Below are experts of layer 7 (counted from 0) of a mixture-of-experts language model. Rows are named up (a neuron's input weights, with its number) and show model dimensions 0-127. Each number is 50 + 15 x the weight over its row's rms, rounded and kept within 0 to 99.
Before each expert's rows: a language model's description of what the expert responds to. This comes from a sample of Wikipedia text that the model never trained on.

# expert 10
It responds to: Word pieces inside proper names and words, especially -all, -ill, -ell, -en, as in Ch|all|enge, chanc|ell|or, Bill, Hall, York.
up1:71 37 64 40 41 51 58 31 66 69 28 22 49 59 43 54 79 18 59 25 52 33 51 59 58 48 61 53 54 49 56 48 37 18 39 84 60 37 71 41 35 63 53 48 46 55 31 48 63 64 72 58 45 49 49 59 52 62 55 43 33 59 21 40 50 49 42 51 33 72 47 54 50 67 39 41 56 50 45 76 32 57 45 32 29 82 43 21 62 68 64 55 09 69 41 72 53 72 63 50 17 46 76 53 44 54 46 46 47 56 32 73 64 12 52 68 64 68 42 67 56 56 32 47 54 44 63 36
up2:47 56 63 42 53 17 51 29 70 30 73 29 63 33 64 44 71 55 36 73 30 56 39 25 55 72 61 33 44 51 53 50 27 73 42 46 77 66 48 60 42 33 51 97 47 24 41 50 47 47 15 85 63 48 47 50 50 61 61 52 38 29 24 41 38 68 27 44 42 42 72 27 57 62 58 62 34 73 68 75 58 64 54 46 46 36 40 50 38 47 57 62 55 59 32 37 34 33 40 29 63 58 74 47 32 42 58 49 26 57 65 54 71 26 55 64 42 66 56 31 54 43 47 50 53 51 45 34
up3:35 57 40 64 88 57 51 32 68 55 46 55 46 37 56 43 46 61 49 40 41 39 43 42 68 74 40 66 55 22 57 68 45 70 35 65 48 48 80 76 55 52 56 54 54 67 48 65 44 51 28 73 63 47 47 43 36 55 41 55 40 22 53 77 42 59 39 36 35 45 40 68 35 42 25 45 33 84 58 71 41 57 63 57 56 64 77 51 28 55 66 74 29 72 64 42 30 55 50 72 40 34 59 50 48 24 15 52 34 32 32 37 52 72 39 43 42 51 36 55 59 35 58 44 46 40 99 46

# expert 34
It responds to: Prepositions after a verb or noun, mostly at, from, in, into, during, through, until, under, as in mounted at, killed during.
up0:16 34 66 28 52 51 59 34 35 47 44 44 56 66 28 55 67 25 58 71 66 21 69 55 35 61 60 29 48 42 69 56 71 34 32 41 57 64 24 44 51 60 51 39 54 42 54 33 53 53 70 60 51 53 34 36 48 45 27 34 61 37 33 66 51 51 51 20 61 52 39 39 58 56 56 82 51 75 57 43 45 39 34 43 35 59 45 55 59 48 82 21 39 51 57 27 53 53 52 42 44 07 57 35 44 64 53 68 59 51 67 29 68 52 35 57 72 30 24 36 37 84 60 16 51 29 54 53
up1:55 51 69 28 57 29 50 48 65 56 42 37 64 50 50 40 69 45 57 32 78 68 53 62 47 40 15 73 54 54 63 68 40 44 40 70 49 49 17 42 27 56 37 49 83 53 40 59 34 40 37 57 79 47 46 26 45 60 65 66 46 46 51 88 61 42 63 18 55 70 54 36 40 55 78 68 44 71 43 75 30 31 58 52 61 40 75 60 44 52 43 33 19 49 43 72 39 39 72 44 43 47 77 27 57 46 29 26 41 48 52 34 60 73 72 56 70 39 65 61 43 36 50 33 42 38 47 55
up2:62 58 82 55 61 40 48 49 23 48 50 58 20 69 60 48 52 32 67 54 72 43 59 23 40 37 45 46 42 56 57 42 42 40 55 55 58 78 39 49 44 32 28 32 56 51 40 85 89 46 36 62 33 45 89 52 70 74 66 55 32 56 59 42 69 68 57 23 68 42 50 71 55 57 36 52 79 51 54 26 49 35 74 55 55 45 38 25 33 35 63 76 51 55 55 27 49 47 41 29 70 28 71 26 46 48 27 38 36 52 48 51 34 42 40 48 29 52 51 48 60 42 24 39 48 31 54 68

# expert 27
It responds to: Prepositions following verbs or participles, mainly to, with and by, also against, without, via, as in characterized by, replaced with.
up0:43 50 48 55 66 43 67 47 65 60 64 66 24 33 39 44 44 20 51 34 68 58 34 48 25 54 53 53 58 62 56 45 53 60 42 20 38 39 47 53 20 34 47 33 56 31 57 44 56 54 66 38 43 67 23 75 26 83 61 57 68 56 58 68 55 48 46 51 42 60 16 75 39 39 35 72 79 33 37 76 40 36 66 63 40 77 64 54 56 50 45 39 30 58 57 35 37 42 43 31 61 60 24 47 36 59 45 40 49 70 40 30 50 30 54 51 49 60 27 44 94 41 32 51 57 35 79 73
up1:57 63 67 78 50 29 71 19 45 24 63 49 41 45 59 43 64 29 62 76 49 60 51 48 64 63 59 56 62 60 28 61 45 37 61 18 40 47 50 44 28 62 13 53 63 45 75 38 56 59 49 67 65 74 49 62 26 74 19 29 51 40 42 17 48 40 44 30 36 21 50 62 46 56 34 46 70 64 62 54 44 41 65 66 36 69 48 38 50 31 69 54 51 66 44 28 42 60 45 37 51 36 62 40 40 39 47 40 54 65 36 70 54 51 50 91 72 47 47 58 17 59 63 51 36 45 27 43
up2:47 45 43 60 57 53 50 47 28 64 61 73 49 26 61 52 59 46 39 28 52 35 31 36 72 71 63 42 49 55 60 31 55 19 62 30 74 69 26 54 50 55 47 51 49 57 40 52 71 58 40 61 59 55 51 51 86 49 47 24 64 21 38 69 71 51 45 23 43 38 42 35 56 58 48 43 76 54 63 49 61 29 62 56 46 37 51 53 53 05 64 42 63 28 62 53 32 18 20 64 55 52 44 67 67 35 49 58 52 87 69 41 33 32 45 82 78 65 33 50 49 48 69 44 69 53 59 32

# expert 24
It responds to: Word-final s pieces marking plurals, possessives or agent nouns, such as Knicks, programs, runners-up, plus its and his.
up0:25 36 53 56 55 78 45 39 45 62 53 27 43 38 53 45 77 32 46 61 76 49 54 55 49 40 63 28 54 64 61 32 25 62 47 19 38 46 43 60 67 58 35 75 58 48 48 64 51 70 21 50 29 45 59 59 50 43 38 46 34 36 59 51 20 77 31 25 49 45 40 35 65 41 78 53 25 65 65 75 14 60 42 44 40 44 62 30 47 73 50 58 00 62 39 57 32 66 65 35 62 43 45 65 48 25 26 37 63 55 35 47 53 41 44 72 50 50 58 53 56 60 59 59 69 50 46 32
up1:54 70 54 54 45 67 31 41 75 42 50 68 57 67 71 53 38 49 18 43 69 34 32 40 40 83 51 64 69 57 32 52 36 57 73 36 37 49 53 49 30 34 55 31 56 74 56 19 46 37 64 16 56 46 60 54 64 50 62 46 68 52 37 27 55 50 26 46 61 44 50 66 29 63 82 46 53 30 49 50 37 45 14 59 48 45 45 62 44 34 78 49 24 23 40 36 55 61 48 52 30 22 59 48 27 46 51 53 74 28 42 45 46 55 52 65 54 78 60 69 71 42 53 22 72 55 69 35
up2:55 30 53 50 59 42 41 53 34 90 71 32 58 70 44 31 58 22 67 65 38 55 32 59 29 47 30 51 37 47 46 74 43 60 37 58 42 77 64 55 81 39 43 80 58 58 28 54 48 50 30 77 65 87 59 57 59 39 43 45 48 30 49 24 54 78 02 30 61 54 40 51 34 73 49 45 53 54 54 66 36 57 17 44 36 53 66 27 55 36 54 82 82 71 39 56 36 39 55 52 53 54 57 39 65 47 53 59 52 37 46 31 40 62 46 47 57 59 70 45 39 46 60 57 34 52 39 53

# expert 43
It responds to: Country names after United, South or in, plus plural endings and Awards and Championships in sports and award texts.
up1:67 47 80 48 61 39 51 41 56 46 61 51 46 34 55 30 73 58 46 36 66 65 39 24 38 82 48 55 73 31 51 67 38 48 64 46 43 54 55 48 18 56 24 63 55 46 18 57 48 84 32 52 44 89 43 27 57 46 56 62 44 37 42 59 75 60 38 36 74 26 58 62 62 60 47 41 43 40 36 64 50 42 54 92 13 58 67 36 56 50 76 53 50 65 51 39 14 54 63 52 52 49 58 16 48 24 37 55 49 49 60 46 77 39 72 46 62 57 42 60 64 59 50 41 44 36 56 58
up2:65 51 58 52 42 38 23 54 32 50 47 56 52 27 33 51 64 54 38 30 21 49 14 54 52 53 65 42 64 40 47 35 57 25 57 21 58 41 76 49 75 65 39 66 52 27 67 25 75 44 45 52 66 34 51 39 46 99 64 73 53 24 32 35 25 34 44 55 63 25 47 49 35 67 28 40 58 61 39 54 43 36 49 42 44 46 44 36 46 31 61 44 47 54 60 46 33 61 37 10 41 36 41 20 46 58 51 41 55 54 35 36 43 40 43 60 47 49 34 33 55 51 34 51 33 63 58 15
up3:69 63 94 49 52 57 53 21 52 55 45 30 52 44 54 59 60 44 48 47 59 42 49 29 32 60 55 62 72 35 49 46 40 39 56 39 37 54 75 41 44 56 20 49 91 46 32 55 50 74 45 59 44 81 22 30 35 62 27 94 32 46 37 45 46 58 38 23 67 37 48 74 46 64 54 33 49 55 60 61 47 32 53 70 44 64 62 42 55 62 75 40 55 59 34 60 35 58 79 46 60 36 48 64 35 45 25 70 54 51 70 31 58 70 53 40 54 63 57 41 44 39 57 41 36 15 71 64

# expert 7
It responds to: First pieces of split words after articles or verbs, mostly Latin prefixes such as ex, dep, exp, de, inj, rev, plus the particle de.
up0:39 38 53 53 49 37 53 36 51 59 40 23 17 46 44 42 69 73 56 51 26 63 64 61 34 60 75 46 56 38 62 63 47 68 39 76 48 58 40 33 56 32 37 41 42 74 49 50 66 72 65 33 46 60 60 40 40 19 41 47 38 40 28 55 22 65 40 63 60 39 49 43 32 39 21 58 46 59 87 48 45 68 57 59 70 34 52 42 21 43 50 63 49 54 36 63 48 31 43 09 47 38 66 16 24 51 58 41 80 48 34 45 74 58 25 52 49 44 56 41 31 48 55 41 47 37 70 17
up1:46 51 71 41 47 38 83 36 33 42 67 54 41 31 34 37 72 53 48 40 59 60 61 56 45 58 77 63 85 35 60 64 66 27 43 34 41 37 31 68 67 63 24 66 49 33 51 49 70 54 61 63 47 45 42 49 34 54 60 51 45 33 45 51 46 74 28 39 61 43 57 67 47 48 47 58 63 58 34 47 19 39 52 64 65 33 63 18 51 67 65 89 50 43 44 39 40 21 54 46 74 20 65 46 20 31 48 38 56 74 50 20 54 44 54 47 69 59 50 36 43 99 48 48 45 57 59 45
up2:40 56 61 38 49 39 66 41 30 53 64 41 46 34 38 34 82 52 51 41 51 73 58 26 63 60 39 64 50 42 48 82 50 61 71 61 59 45 57 45 42 74 26 65 52 51 40 62 42 54 39 63 53 52 49 42 70 31 16 56 62 82 07 38 37 51 29 44 56 35 74 47 49 57 62 80 64 74 76 39 54 33 32 51 71 63 47 43 49 57 63 47 38 51 41 39 45 37 65 43 62 65 54 32 20 47 50 31 55 46 38 53 49 19 32 61 82 73 42 56 36 79 57 17 36 64 54 38

# expert 49
It responds to: Possessive pronouns his, its, her, their and the article a before a noun, plus the adjective ending al, as in univers-al, leg-al.
up0:43 40 72 50 72 29 46 35 58 40 63 40 24 68 48 32 71 45 55 55 62 54 47 35 38 58 70 84 78 51 38 43 55 62 56 40 74 39 59 17 33 51 34 66 53 34 51 58 41 80 71 62 48 35 70 34 57 47 62 47 55 46 49 39 42 62 40 40 48 41 43 43 55 59 73 70 70 64 48 70 45 50 75 80 56 55 66 27 45 96 67 68 41 75 54 27 27 28 67 53 40 29 60 27 50 43 40 38 54 36 47 41 67 28 61 66 58 62 53 48 61 66 53 33 35 39 81 58
up1:59 48 58 68 26 44 60 48 38 45 44 70 45 47 51 62 69 64 61 66 28 70 65 30 63 51 34 72 61 49 35 33 49 48 37 36 81 49 34 71 21 66 45 46 69 36 46 47 44 78 53 61 82 47 55 60 68 52 21 40 56 59 21 25 73 69 41 33 60 67 22 37 40 55 63 38 56 88 46 49 64 41 42 52 42 51 36 33 42 69 42 28 28 32 48 67 33 82 35 59 47 43 45 36 31 44 51 29 60 65 67 77 50 62 75 34 47 73 68 59 63 61 52 50 43 58 55 40
up2:61 53 62 62 21 64 45 35 42 52 62 60 57 76 33 46 44 58 49 54 55 88 38 55 74 55 46 32 48 28 49 62 49 56 68 59 54 53 63 43 62 76 34 60 50 36 29 71 59 52 34 44 46 50 18 34 70 42 47 45 64 44 72 55 48 79 52 40 45 43 07 72 40 40 38 49 57 56 46 69 58 73 50 42 77 62 57 73 65 60 50 79 55 45 37 25 50 28 44 34 41 67 35 49 48 92 54 13 61 55 44 43 35 39 74 72 34 33 46 50 37 55 58 64 41 19 43 53

# expert 62
It responds to: Articles and determiners starting noun phrases, mostly a, the, an, plus every, any, This, often after is, was or of.
up0:61 42 50 21 39 65 43 54 27 48 68 69 41 49 66 28 43 45 50 38 39 51 53 36 68 77 38 28 52 42 41 16 58 20 56 68 49 69 16 57 55 67 51 68 53 61 46 69 48 58 64 43 38 52 60 72 45 78 40 44 35 50 59 59 36 35 46 43 72 65 53 72 86 56 69 55 51 54 26 42 54 54 64 88 39 35 57 47 45 45 68 59 40 38 32 41 58 76 37 49 57 34 60 50 32 85 59 17 82 51 38 58 55 38 49 42 29 31 74 60 67 42 38 43 47 60 69 62
up1:46 39 75 24 11 41 35 36 28 35 55 75 56 52 66 22 55 44 54 58 51 46 59 37 33 46 49 51 80 36 44 56 39 42 17 53 51 57 52 47 41 44 15 54 46 47 33 54 53 79 63 59 35 86 74 59 45 52 60 37 43 45 47 61 45 45 37 45 80 48 56 50 30 42 34 52 44 46 22 66 56 36 67 68 64 48 51 74 31 77 56 50 30 62 45 45 30 66 69 19 50 38 54 39 43 38 30 23 59 43 51 34 55 31 51 84 65 55 46 76 46 66 47 37 33 46 75 52
up2:49 56 64 79 36 38 85 51 37 68 51 40 54 56 41 46 61 55 47 51 30 54 44 37 73 64 60 58 65 46 18 54 46 22 53 53 63 41 67 48 38 70 44 45 41 54 28 58 61 64 52 31 66 25 50 66 52 39 57 51 62 40 20 43 49 42 19 53 27 09 28 61 46 60 52 40 62 93 52 51 69 28 63 45 36 38 61 35 46 41 47 52 52 23 59 57 42 59 85 32 69 48 57 32 34 39 59 41 37 52 66 45 59 49 18 61 60 64 60 53 18 49 53 45 46 86 34 35

# expert 51
It responds to: Final pieces of place names and personal names, such as London, -shire, -burgh, -ington, -ton, -son, Angeles, often before commas.
up1:57 49 41 58 42 52 61 55 60 61 63 37 37 71 84 41 61 55 74 58 40 45 63 49 40 61 56 73 78 22 37 60 40 58 54 54 72 34 33 72 25 40 63 43 64 56 27 27 42 36 76 51 40 67 28 62 69 64 66 40 63 47 54 63 22 45 60 34 42 57 40 38 69 61 25 56 58 74 57 55 19 65 14 61 39 43 76 66 63 58 64 41 65 42 43 43 41 73 43 79 52 65 52 44 62 17 43 59 69 31 59 46 40 54 67 59 51 35 33 54 20 44 61 77 63 45 47 59
up2:22 48 61 37 36 49 72 39 20 01 70 49 54 67 55 54 71 48 42 65 37 42 51 11 76 42 55 54 43 43 52 57 33 39 14 41 65 47 91 46 65 46 67 74 57 39 36 72 43 62 67 63 29 40 76 45 46 58 42 41 62 58 63 38 65 30 39 39 58 53 55 51 57 43 41 68 29 40 29 68 35 69 45 64 27 55 36 39 47 50 41 53 60 51 58 70 54 40 53 45 60 47 37 50 80 23 71 57 58 50 71 56 52 45 52 61 78 57 54 58 33 35 73 63 54 33 32 40
up3:48 57 47 82 68 56 80 53 56 37 58 18 51 81 25 62 48 39 69 70 46 58 31 41 45 51 70 32 60 49 45 47 67 66 23 48 72 57 67 73 60 22 55 47 48 59 49 36 55 52 51 56 43 23 21 45 39 35 50 35 47 39 82 47 56 63 23 52 54 52 68 41 46 55 80 66 55 48 43 54 49 39 83 43 28 68 68 49 17 47 50 57 71 39 68 28 38 39 70 36 50 63 40 67 56 56 46 44 54 68 37 53 54 45 60 29 78 75 35 65 20 57 28 64 62 53 53 36

# expert 50
It responds to: Middle syllables such as ang, og, ong, iss inside words and Asian or European names: D-iss-olved, sl-og-ans, Beij-ing, Sh-ark-s.
up1:62 65 67 42 36 52 70 42 43 27 46 61 32 52 59 56 69 38 68 39 54 62 31 29 45 49 71 50 57 58 54 38 62 44 29 57 54 48 69 49 38 70 15 54 28 62 91 32 56 73 46 85 56 57 29 38 63 79 57 69 34 48 30 49 48 30 54 48 86 42 46 36 50 65 33 70 50 36 37 31 31 51 24 35 60 70 77 41 43 44 48 71 41 45 46 41 43 40 52 27 36 48 54 38 41 65 32 57 59 29 26 25 26 15 38 61 41 56 54 52 59 33 46 44 68 46 41 61
up2:59 65 53 53 39 60 63 43 35 37 73 20 29 44 61 33 59 42 37 35 61 69 40 44 44 49 36 76 45 29 54 41 51 53 77 65 77 39 38 48 31 18 43 64 27 60 59 60 50 49 40 53 49 67 51 31 49 67 27 57 64 40 37 74 57 30 55 36 65 38 44 48 50 54 25 69 30 54 52 51 23 16 42 70 38 51 44 44 45 51 44 45 71 59 36 60 49 55 43 03 15 60 66 42 47 51 67 75 61 43 61 43 30 48 63 72 56 57 26 20 78 48 43 46 69 43 37 30
up3:24 53 55 43 59 18 81 44 65 33 42 71 48 42 52 64 61 72 20 66 57 68 40 43 55 54 77 59 87 30 45 65 34 23 67 52 49 55 43 52 53 16 24 67 44 74 36 46 27 52 70 55 32 35 61 32 63 58 30 40 52 55 44 70 36 52 44 57 40 51 55 48 67 48 55 54 35 51 48 76 37 34 63 75 47 48 78 65 29 28 74 46 39 37 66 79 51 52 85 52 54 48 42 34 38 58 38 58 44 42 66 50 67 36 35 39 54 71 29 43 33 46 56 49 45 32 47 68

# expert 63
It responds to: Quantity words and plural-subject verbs in narrative sentences, such as many, several, two, three, some, they, were, had, have.
up1:58 52 50 66 49 45 40 42 31 54 45 45 60 25 91 65 75 68 66 27 63 47 39 35 65 50 21 31 59 41 69 38 68 40 68 35 59 77 65 52 79 25 33 94 56 54 47 42 28 70 62 31 61 53 54 55 53 68 48 46 68 58 43 47 44 67 57 61 61 30 68 61 58 69 63 49 40 00 48 48 59 45 75 34 66 48 57 22 42 52 53 51 40 59 70 60 50 28 41 46 65 51 36 40 44 27 43 42 45 49 66 30 45 79 45 56 47 67 50 48 41 57 65 51 38 50 47 53
up2:88 45 48 53 40 54 41 43 56 64 57 24 75 48 36 36 59 39 64 51 70 73 50 39 30 67 51 53 41 56 24 63 45 36 52 69 33 48 44 48 38 37 60 54 55 63 55 69 59 44 16 59 59 48 58 55 44 47 38 50 56 35 34 32 45 36 38 35 31 48 25 62 29 69 41 38 71 65 53 68 41 62 71 70 36 34 60 36 71 37 61 20 49 76 69 33 49 34 77 39 49 60 75 61 57 46 86 58 71 54 50 31 63 44 27 61 54 58 29 31 38 80 75 30 46 22 62 37
up3:34 45 80 77 63 13 54 41 60 58 59 61 22 45 35 39 63 29 89 32 57 46 51 66 36 67 60 45 68 54 85 33 29 45 45 36 58 72 60 36 50 41 36 47 40 39 35 48 62 47 61 39 48 48 51 75 47 53 43 34 55 61 42 55 28 81 47 45 53 34 24 53 46 33 48 55 49 53 57 47 27 06 46 32 58 62 37 67 48 32 43 57 67 50 48 44 48 71 64 54 84 46 64 34 47 59 58 36 37 60 36 68 83 43 48 60 60 54 34 65 70 58 75 26 53 65 68 58

# expert 30
It responds to: Pipe characters separating cells in Markdown-style tables of results, charts and rosters, plus header rule rows like |---|---|.
up0:45 79 69 57 53 36 85 17 66 15 51 22 38 64 57 45 58 38 49 44 71 61 41 41 49 51 44 53 55 39 68 74 42 46 44 53 64 49 48 54 46 43 40 83 61 51 44 54 57 72 47 54 43 64 59 44 44 59 44 51 34 31 41 51 42 72 34 38 54 29 52 57 46 61 40 55 61 38 41 78 44 31 58 90 29 64 59 41 41 69 89 58 32 73 70 62 48 45 62 37 64 08 65 52 54 58 46 44 41 53 58 59 75 54 25 63 84 66 56 65 57 53 43 66 52 53 84 44
up1:59 51 89 79 56 56 58 44 45 62 41 42 46 38 46 53 61 47 54 67 75 55 26 33 49 36 13 44 71 40 69 32 62 17 92 73 61 60 51 31 58 55 42 77 40 71 66 52 65 68 67 45 32 37 59 44 44 41 33 39 37 75 38 59 45 63 55 53 48 09 43 52 28 36 66 33 56 52 32 43 51 22 57 47 47 69 40 52 52 35 88 27 56 48 39 51 47 61 42 65 53 37 42 50 59 35 43 63 57 65 57 70 64 74 46 59 51 77 44 51 55 68 51 35 32 60 52 67
up2:49 55 56 47 54 52 56 46 06 54 22 59 46 44 50 70 65 29 59 31 47 59 38 45 27 31 28 37 31 16 64 62 35 48 50 75 76 51 56 44 50 64 51 58 72 56 59 66 57 55 39 46 32 53 41 52 53 47 41 43 45 57 23 38 59 62 38 29 50 56 54 77 46 81 37 55 56 66 64 47 30 17 70 50 50 55 80 41 63 64 49 11 49 46 46 37 58 36 59 42 38 40 47 34 71 53 13 59 53 53 54 49 35 42 29 63 82 59 31 71 86 54 54 58 43 67 47 28

# expert 11
It responds to: Frequent adjectives and nouns after the or a, such as final, high, main, United, plus first pieces like F-eat-her, C-areer, ref-ugee.
up0:57 41 60 34 58 42 41 43 55 65 68 46 68 36 51 40 83 58 68 13 62 32 33 44 61 54 92 49 75 49 33 61 49 42 47 14 57 42 54 74 50 24 33 68 52 51 69 37 46 67 57 67 61 50 61 61 75 32 58 39 71 17 37 59 29 87 32 55 59 54 50 50 57 55 55 55 68 69 44 46 46 52 68 35 47 38 51 61 56 50 70 49 32 23 35 65 23 38 37 46 45 21 45 45 50 47 38 72 32 93 34 65 65 38 53 56 52 56 48 37 45 43 41 30 48 62 49 51
up1:69 50 57 75 49 45 71 40 12 44 47 29 67 56 49 54 58 58 47 51 60 76 40 22 64 51 35 58 78 56 78 37 49 34 53 60 44 68 48 44 64 37 35 69 32 23 48 54 50 54 68 52 29 57 68 49 50 37 33 43 29 50 32 61 34 54 35 45 29 26 57 45 41 66 62 50 50 33 51 59 54 40 44 48 36 70 99 32 21 56 68 23 42 47 51 52 50 59 42 58 48 89 63 46 65 47 59 51 46 61 78 42 49 36 62 46 42 72 61 55 39 67 63 46 37 50 49 60
up2:44 64 48 54 31 29 56 41 25 44 24 66 40 34 55 44 53 66 48 61 49 66 71 47 55 50 64 36 51 29 37 76 47 51 40 57 71 34 46 59 53 59 42 45 41 06 13 69 37 55 78 64 37 54 30 58 37 35 47 61 47 40 64 51 37 53 45 31 39 49 56 12 42 53 29 43 39 20 39 77 45 55 76 69 63 41 69 56 33 43 44 33 51 57 63 28 64 35 48 67 88 49 49 29 41 59 28 26 48 39 33 35 50 34 57 44 37 75 52 58 25 39 41 34 37 58 63 70